Weights of a small mixture-of-experts language model, trained from scratch on English Wikipedia.
Size: 8 layers, width 448, vocabulary 31118, 136M parameters.
Below are experts of layer 4 (counted from 0) of a mixture-of-experts language model. Rows are named router (the router's row for the expert) and show model dimensions 128-191. Each number is 200 + 40 x the weight over its row's rms, rounded and kept within 0 to 999.
After each expert's rows: a language model's description of what the expert responds to; "gets" lists some tokens that make up at least twice as much of what it gets as of all text. This comes from a sample of Wikipedia text that the model never trained on. Tokens count by the router's weight.

# expert 31
router,226,195,170,194,171,251,206,167,209,160,204,252,193,254,191,244,230,247,180,156,173,102,185,156,178,177,218,270,306,207,178,248,201,245,257,215,290,241,144,173,194,180,172,265,136,164,127,179,224,139,234,130,170,165,172,291,157,120,176,180,189,169,286,219
It responds to: Place and time prepositions such as in, at, during, within, from before place names, plus table cell separators after names.
gets: " in", " of", " |", " the", ":", ","

# expert 8
router,213,205,177,202,167,192,179,195,149,167,196,261,162,207,176,212,150,196,188,153,187,206,232,166,112,227,238,239,280,149,124,196,160,220,218,208,176,240,142,154,226,175,249,207,141,207,196,174,209,197,214,210,185,190,144,217,221,209,244,135,174,153,281,157
It responds to: Byte pieces of Thai or Bengali script, name particles like de, el, Al before hyphens, and lowercase word pieces after hyphens.
gets: "\n", "-", " de", "c", "S", "'"

# expert 34
router,233,251,174,173,174,164,205,87,188,184,264,194,207,215,183,75,205,219,200,240,232,262,227,223,182,272,199,184,243,202,107,216,187,266,218,211,252,232,169,203,211,124,206,271,188,201,192,204,223,138,123,222,180,161,148,189,256,123,202,115,212,143,227,155
It responds to: Last digit of years before a period or comma, e.g. 1899, 2006, and final words like century, announced, built, Prix, forces.
gets: ",", ")", "\"", " century", "),", " July"

# expert 23
router,229,168,154,199,159,232,119,166,228,176,206,174,182,209,168,174,175,182,178,155,269,191,205,214,163,219,167,221,118,184,272,180,191,240,264,148,239,183,114,168,231,189,221,218,159,271,192,243,225,133,174,130,187,194,186,196,223,170,241,163,156,184,267,130
It responds to: Clause links and participles after commas or headings, such as which, who, but, known as, named, built, located, born.
gets: " and", "|", " which", " was", " as", " but"

# expert 16
router,224,243,176,190,182,196,50,186,218,184,222,243,165,233,190,240,149,236,180,222,213,184,181,186,221,202,197,185,180,232,183,169,156,249,236,155,248,227,187,119,221,212,55,205,234,174,160,145,210,193,196,165,201,172,183,221,185,156,235,257,158,213,222,131
It responds to: Table pipes, blank cells, single letters or digits in tables and infoboxes, plus articles a, an, the opening phrases.
gets: " |", " ", " a", " the", "-", ":"

# expert 39
router,190,176,184,176,209,177,131,156,183,190,234,205,187,217,199,295,216,203,176,152,258,187,213,152,177,196,153,196,282,175,153,169,195,219,279,257,233,211,156,180,255,193,169,186,203,220,195,199,239,208,175,202,171,155,212,260,225,97,241,249,199,167,179,164
It responds to: Table column separators and semicolons, and be-verbs is, were, been, are after a subject noun, as in parking is available.
gets: " |", ";", "|", " was", " is", ":"

# expert 9
router,221,216,183,176,198,176,160,146,139,198,200,241,127,238,114,227,159,220,158,235,239,240,202,150,206,155,191,183,275,213,171,210,189,216,247,183,236,276,220,153,230,168,207,231,219,247,121,189,233,99,171,205,180,178,166,249,184,184,198,191,190,187,237,201
It responds to: Prepositions, table pipes and colons that link a word to what follows, such as of, for, from, during, including.
gets: " of", " |", " in", ":", " to", " for"

# expert 26
router,229,207,199,187,186,116,79,169,204,165,197,177,183,253,240,168,209,239,169,150,259,217,307,194,150,229,205,201,212,211,174,127,184,238,214,243,303,243,171,186,207,207,113,236,191,208,168,185,227,164,238,174,190,164,174,221,202,166,217,132,173,159,233,181
It responds to: Articles and possessives that begin a noun phrase, such as the, a, his, their, its, and possessive s after an apostrophe.
gets: " the", " a", "|", "-", " The", "s"

# expert 22
router,184,198,216,209,196,212,146,145,169,192,197,199,157,209,171,172,169,175,153,221,249,137,232,205,209,224,216,275,257,217,137,202,218,234,296,239,232,173,207,213,196,169,227,210,202,189,153,196,259,72,174,100,154,142,207,255,195,128,235,159,176,170,222,101
It responds to: Commas, and, or, but, including, semicolons and table pipes that join list items or clauses, e.g. Aleppo and, as well as.
gets: ",", " and", " |", ".", " (", ";"

# expert 35
router,207,226,177,215,161,221,189,144,161,168,239,259,121,246,135,178,209,236,200,210,235,195,216,201,191,142,199,272,219,202,237,194,193,216,210,219,217,316,205,148,201,179,167,209,194,186,145,173,199,143,219,157,162,186,159,246,192,146,195,243,167,182,238,212
It responds to: Prepositions and articles directly after verbs in narrative prose, such as looking at, appeared in, taking on, from, with.
gets: " of", " in", " to", " the", " for", " on"

# expert 5
router,168,283,188,220,192,241,198,159,214,156,196,235,196,225,256,213,237,227,189,220,259,132,224,113,218,246,195,270,149,205,169,220,172,239,195,255,188,188,104,186,215,194,231,209,142,309,197,173,224,157,143,190,194,174,175,213,197,151,265,233,134,186,212,203
It responds to: Finite verbs and auxiliaries right after the subject, such as was, has, were, began, finished, closed.
gets: " was", " is", " has", " were", " also", " had"

# expert 6
router,204,230,170,154,190,171,154,207,117,208,254,251,166,216,174,254,225,221,174,224,208,263,221,162,165,235,194,266,260,186,137,186,185,227,160,237,178,246,183,159,191,170,238,179,164,233,168,197,284,125,285,107,138,204,197,232,248,208,242,247,176,172,145,141
It responds to: Opening quotation marks after a colon, sentence-initial words like During, After, When, and modal verbs would, could, will in prose.
gets: ".", ",", " (", " \"", " in", " the"

# expert 27
router,199,229,204,216,195,238,207,143,198,164,227,237,187,211,154,212,291,193,192,218,246,154,204,143,270,213,168,333,209,211,221,157,209,215,181,226,189,240,163,226,233,233,251,230,139,253,154,188,210,160,237,189,218,181,166,210,232,145,240,258,170,177,246,242
It responds to: Auxiliaries had, have, been, would, and reporting verbs in reviews, such as said, called, considered, followed by that or to.
gets: " to", " in", " that", " was", " for", " with"